Experts of a small language model.
Training: a variant of Adam for the experts, 278M tokens, 4235 steps.
Below are experts of layer 3 (counted from 0) of a mixture-of-experts language model. Rows are named router (the router's row for the expert), gate (a neuron's input weights, with its number), up (a neuron's input weights, with its number), down (a neuron's output weights, with its number) and show model dimensions 280-319. Each number is 128 + 24 x the weight over its row's rms, rounded and kept within 0 to 255. Numbers have three digits each.
After each expert's rows: "comes after" lists some tokens at least twice as common just before its tokens as in all text; "mostly gets" lists some tokens that are sent to it at least half of the time. This comes from a sample of Wikipedia text that the model never trained on. Tokens count by the router's weight.

# expert 6
router:181141113091122090128110098159112123142142156135114153097145144151115092114154168091121166128114138145135114139078134135
gate0:136136148122155132178176125171129122134135101097098125093124087121103096143149122134166141137127175112109127176112108137
up0:149122118113129114175146075102141109120089159111105088129153153122081117132151148137115106080126126162159115101150141135
down0:100122129119089157135116107143093141130135131133126102116095152125135144074118120203140069090189113129119133132131094130
gate1:122113134116136156139107129159140127172121169154132080111122142101159135115151109139132132075122121091159133172121132156
up1:120118142165149120104127159105136085113138108095115137148168111142079148132162146126103145149131136159120115124135095117
down1:136117078138134136135108164125124171106147126115148130103098129148125160127137147125125143151134108147155148143120100166
gate2:151119146135106170116149128143144149116117066136102138156102142119167164101124108110128119082117120113137115135145119157
up2:132092097150116183120129118167148079163116116133064124150148100149143099109121147086113130130127123106154074134143132137
down2:124116105101141094106143134131123118130106154162139142115136135137129108100102130106132140156076107150098158153177121113
gate3:126151105124167113170169106158139151136125061090150147131121121126116189083134135136116113155126162131115128098106152153
up3:158108151136133090142095140129144098124110176163134126102131115116152082163079111115138165099138116120163193138151112106
down3:180143123134127144117130113113131110138163138122126147131122134093118090138126104137150130085123188151131090146148142114
gate4:107104156172134157072122125159115168150133094150096109121138136152124171126169193114130150101098081062098163116103117086
up4:129104138159124148102104171189114113121157100145132122100131179130110124133154150123111145106131120146114159140088098115
down4:148128114125129164104119100069171133118069159071140086117138115149159145135102158127096126143127153087149130118136129115
gate5:161159151107114123106092119112098125099114097117148104134136109107112126083127113122134114106107162091162118171137155111
up5:132123132104134153143128136155126105146146140123105123122152127125126139116111120119177124106089158114118157173142155130
down5:133131134098072141119116087082096100142204103125135174139135119114132132125137121132158154090120103103141102171170167115
gate6:115136086135123107150151164123172124146137139097095118144124146135128110128148122090111147110136108175102186129182083128
up6:132129172107125145104152141139111116098103132165131113085128095120126166157091137143146131138110145083133122167111112116
down6:122104085175134089128115103153126131154138073110133147129130129137104095149163158125086161134129177097131142136117155138
comes after: " |", "|", ";", ":", " in", " January"
mostly gets: " (", " $", " ", " [", "(", " (−"

# expert 20
router:114070108116132129112111102133145110088154134149148141084125126142118111087160172112119119142147117116151080103117151103
gate0:153120123133131154147135170128159113133151151087113148120117155100091124119107164140117151179109118151091131124167131192
up0:133116075173105140100143152126135156082113133135075133125120129106084140113148135100122186171077121124104099156157114160
down0:094106084123117134154132146129157092103098133139111103120149146157128153140140161139102093167121145146155121146133132119
gate1:113106118131114145127151150129124116171158121126123122128085156114175092089128161139139173120088149118092135131113142158
up1:101126106159112104126108138128106148159134171142118097135118130130104104129113128162100187139112168154128119182106134171
down1:096148140111120126116121140108126156123132072120140150088078134138091153126151122137131165130144117136106120149121136117
gate2:121120100085132111173175115183147128126112116109106112122075092152150166148089143101129100131094108118107125120113102118
up2:137111129174152135131084173111141153136100116132126126155159095107136133115124137179128110091170162118152134124128116122
down2:119129148123180133153117108131136123130148136140037186101166104120146146143150120121068115107144107111136129143158071115
gate3:126113122100133151136197120105108137149137089153112168143087146103158092177138143121117115129192149109122138108094118139
up3:160118187086149112104128131150085131137119133143198111103133148128139142146126126140114096108130169120067097150134161110
down3:126102129081129117143145118115123115109130127138101134081114142137127114124126154152129091138144131147128136109139104110
gate4:114103115126124134095152150140165122118102110116114106138121125139076079142106104161132095124129146108110166106118131114
up4:139107135100121125143160097130116083138109122136127147106113111176172088132126158120153126160116101166151131084147112175
down4:143117151164135118137166090110165103163094136113173139132136140123124120098104110117140144127104124144125076127129146118
gate5:164133137121102116140164130148150111125116111133143108091162114099157106132103115043130165143118114112092145106122150108
up5:170137163175145139150122157116104180104127148101147139115103121159116140136092144115177149121141132160110119135140125085
down5:113156140120119088120093097142134112099120092128105118124101124091132120123111115110086113156146128158157115159135086183
gate6:147138124111109119122125157101146113165116092128146160154147146130143131167152138117129144094136107123105146109161083171
up6:148145136179183090127128116123149129085137149130149159135145121106094148176123127133124085111086136138111088118120196165
down6:132154108109138122079120147125132107127121147108135156110110137126115099112085152161125130165110113146124122112108110120
comes after: "\n", "-", ")\n", ".\n", "\n\n", " |\n"
mostly gets: "\n", ")\n", "===\n", "==\n\n", "===\n\n", "\"\n"

# expert 19
router:131125104116123154145131164125079097093108127131087114152137100163128112142091125128126121127116131104131112154092089148
gate0:141147153162123085091107123129144149096130143129184128092090117136116107101146128126116153138156126138124163108122158127
up0:115158148137124150127102141136144096077091156159143106142120108161125114086112134165104122143102135103123159149147131169
down0:129137114134150091137138133163124117108132174131129141138143135122144133094123091112133095105121104099118102117122085126
gate1:150190180134128095130114149105097150127176206133143157130165117114141109126168127133105128140117102117141113127116098125
up1:099172128125143145111106112121129138108180132138135134133126136085143130157085140107151108143095136084134089122103135125
down1:102123114155108136117111127148064116126120138144099121120117118158110096094160159092127075135117098120151129143069129097
gate2:119162169173118118095144096141129154165138098113119114111205150079106132101153130111142088138124128123101143070154127151
up2:101157112134130113112113151131148175107124133166142101128160156131151162077167164100172075142100104110105134124118096114
down2:149134099105120142105122114116093130145114113143111126132139107165091081125131138141112159180120151107106130116157140112
gate3:111132092103116147120157113130103122113102150114139128136107172124161159116101104157150147109125118143126098132093131121
up3:131123103097138168092111168140130145113138157156096157141112122166120130115126103094159130115164155122092136169121112114
down3:099127079141123146126139106121146165181139138145134140110132124140063125166166153157133106164125134193143123128149167120
gate4:155158165130092076141088119111134143127170144118152117061124113125143088074140131155138141114126129153127170113124153090
up4:152114147103121125106136159105086130161130111179105067112119118145151143090127110127136163146128158110148135146122097143
down4:131118117157152109135181122178131115110158094159103101148140217117141099100136142088157114112146146083144158090131122126
gate5:122144112125145145115117120206122155114144117124166177132115088105158114151136109131115120120156110151115142117157134125
up5:138134166115127145114119122109089173145146097109109174120104122133147128113119088155152158077175163123111147115119151138
down5:171118127147134121140110085141138149165107149136152135191155089133113147107126136069135130106125121127137129132143071123
gate6:124145115115088132133118111165145115102109100118133109110090079138149153075112110173122125122130142207120132142116200153
up6:111119122125119121115123095149165136103112106107134096147123135121173100148089151180113106139138130122097109110130147150
down6:159110116101144097117086121125162111080144149142136187104135133138117121156109133125107131133114091148088158115096121122
comes after: " |", " and", " is", " a", " was", " The"
mostly gets: " an", " art", " community", " music", " works", "″W"

# expert 27
router:164111113144096070126117137183172154134114139106139121157139139129134156178137105098142112117114137090173178156111131132
gate0:112145147087150123104108136137139128178125135095161152122167107123159137172126113145143064108145071109122122124095169113
up0:155122068144102139175139085084122119083103105129116127117090119152098101106181137129126124121085180133109127157141116172
down0:152176118111112144160127137140131146154135127177114123089119123162163115064146160136093127156116131176098120095127134152
gate1:131106113088134158104107149148095065146100125132100156144116152120166140071095128154147158147112113136080092106118121138
up1:140115105076168162097136148133152113145118123130125105148121116157162097103120127147154159132109149104110095091126116147
down1:129114121126126129137148121106110152085144128135179130149128152108144130149118127078142113101125127067192165135147150125
gate2:141122088097122142107111133139167120143117132103136140119084164124094098125100143091128120138168150118156121113127130120
up2:154163093180140098116138148093157140132124137131100114110117127140192106141111106160140123142129112152117114115121132162
down2:085146080139150161179137100113157140182097134147135119068157131096134108125128133134124123141149119119137173128111099125
gate3:132123166095110092147133125146111117145128132134145113150159091164132148157108066146104094130121145122166098145138144139
up3:095124164085093136135083132129069111133152148101116165116092150132123176145102127101128122131136142121125171134138121087
down3:159102103155133137123087094188087151145125096055129127134128122152133148117178166115145148123136116109171070150121180152
gate4:123124151119137111122174144126198179107124154119139124120128136135138135164145141155134130116140082123145113153145150121
up4:168123109092128081131140116122136175144130133105134116121177162103104125164119104117149123165157138135131045142094139101
down4:140140150118145138129080157128118150111129112178153086158109127140124123092171111150117133123088150102123055117116115167
gate5:127157120140085081133103094153124136091132149171065106120107092147159164115131170127122137134150156135127133140083133166
up5:118130168079178206134157110069145123119132096102162118135120103103050127162165131113112085121153122152136080082131161135
down5:125130142109095150140092087110144123095147122119147122126100130104097136091114104119075133171085085178099107128125150165
gate6:103129111061118125106099092102149108096113129140098081123173143125120114146118151134144146129122147129104086170132125112
up6:134108131097123123165137111096148116125143127091087111131166149158095117134105156142137157127123110081117106135126133100
down6:147137150169139127138138121129098136132093138139180155118130146125114118155152121111140092099147085129154144103133175148
comes after: " of", " in", ".", " to", " for", " on"
mostly gets: " the", " The", " a", " his", "'s", "The"

# expert 14
router:146151146100123119137096154137146124122110152132070109166160080169115158117139122138126140135100142085124093127139108110
gate0:161150137157126100111149124147124142166140114101119130102098108113159080117142122127137098121097157162101112138094114134
up0:148093157120108124088121133164152133120127141101169148137117130104132110130155122113109140080169109172119145105125142115
down0:130141113105105153119071076099126119113096108118129122134128102152097129153156129154106149146128135141156123146117151111
gate1:108162153114150133097145176086107101133129134145157131102147149098111127134086138129070128135115129146119164106163114174
up1:126099113147098147102104096146137151169096116106155136122112141095073156153136099105133081104127136171090145152102160122
down1:116104147124112145095112142141111113138122124117153149140111153143108117169169141118087136124116065127142134164103137129
gate2:128121151139112093126135098169119124141144174164149139095096113170129148118110157129085124095091121127139122128122116160
up2:146156156153125097121149146153132143145122158153130088113106138154120125091095166128123173128123157121134129148110121150
down2:133138074114126138088101148096078096119180147118144133093101104148123107104127124153107097112156117112119106159137142129
gate3:136128160141120124105137137110122157122143145109144135130105117111158109086149096112137094138129115117149147167157152165
up3:098086105152144142143118188123124090094118137138087094136133119149094106134141137121148112130123164129179110132156115122
down3:150131127137156114159147113143142102179151143132132089136126146124153120117108140141162097142128135120103113083143119127
gate4:169145107137127118136140108134130153100118130126099148089112130169134145123135101124114115103120101123110163127121141158
up4:176123118185108138131114152151114162161119133155130143128164149157101136121166161123115117147105152137116127168100153133
down4:156152111115120135122113165159168124173166120115135128107096112104098069149173106166159113119139113132166169097117150127
gate5:161126140141118083106137155109129136109116161161114144148125125148111115106093170117136161159134132123129143130180130107
up5:099074137164163117149117122131090144118105172151124093117176141160125111127115151110171126140111114102140124124123105125
down5:132110115131151130116128158125119151141159133154134153152133108138116140118074105115166107129143102096111152082110125114
gate6:119126126141115124153122104142137156101125118143122111130099158113133138104109114136122149109169087112132138135122138153
up6:136101105145160136165141174141118128097136132161125114126127150156136147112125109109149157110123133121145106146071087148
down6:176155115137127160121097098156132139133141107124120099135134103100121116129134158142147094130139112084160079152117147121
comes after: " the", "0", " a", " of", " for", " an"
mostly gets: " new", " an", " early", " some", " other", " several"

# expert 22
router:102148104105164136132120119136129119139133089131112143157143102136150181168120104123142085103137142130156108103130158118
gate0:165111157124147136118139150097148159144141139168118124107109144130115132123081133105125141154135123123097153097098121139
up0:118134146128119149132129128102141133098163125178102132115150132110120137120097162096146126162177082165126144122124175131
down0:117109118119156128112123147107133126093124123095167171121108101149112157130136118143166130115145157154128097124123169126
gate1:115114073076128107103172159113172115141095145140116164133121142158095113173118117108128110162133112171103170104119158112
up1:145121126160109126135136130135151102101126146090139108150141100157145119082091100124118142123104127098179137130152093166
down1:124122150150133111158112138119111161146152109179121143095113086119136143106121131111121139130103083124147142116171090136
gate2:117089110143100114170194117167161140105106135102141114104121148095101125155143109129080117141101160144136138138100139128
up2:156106167132129134106104096120104104112156117104163135121091154154159094135177104122109147147151170133165144115126141105
down2:117148090120134132138135127132132130110138117156132177107149125156128127081122098150118069081088070113129113143107137113
gate3:108103118115140115111170163128131115168144142112125105145102107106151106184141160155129109153141121125102162115115131147
up3:145131117140097120133096106095135141122101134124137121123105147111130162067150134118115159103126127129181140111140166116
down3:092116101124175093104110162116138111091114113115119139149126071151132114156161119146093122089103168098134143170141176093
gate4:131135128101115093124130156130133122115074143111148144133129098095125149136092099124159081126083125142095142121125094177
up4:103098119119167117143139135139174121077064151137080137155165076119111124117116112082124099178066131125128131121142079167
down4:202155124106152166132148103113191087117124101134108146134146129139104102132103119146098133181100105159103103129130152105
gate5:127160154140097104094113135115114124082151145124175113128163137094161094143133140128146110125136152115124146118118141112
up5:156173142122091130116085119136140120097105123100103115111150142130104128108138140139122157076123147130135143114130135142
down5:158118147146185113081106141157164137121104146138151106086131131123106156119107144132128127193159167139109107120155126136
gate6:102148122134124121141139144111100107166169150182155106132128123122129125128112154090151136112089103129094145144120140146
up6:127208128119112126156118149172117139159128117059146128105154130077120140137169140124117131121112131127162127116090147126
down6:130146139160153137126077143147135122150092120140102086166091075098082105103153153180123136120143093152140167171151126129
comes after: " |\n", ")", "0", "%", "1", "2"
mostly gets: " |", " |\n", "|", "|---|---|---|---|---|---|\n", "|---|---|---|---|---|\n", "|---|---|\n"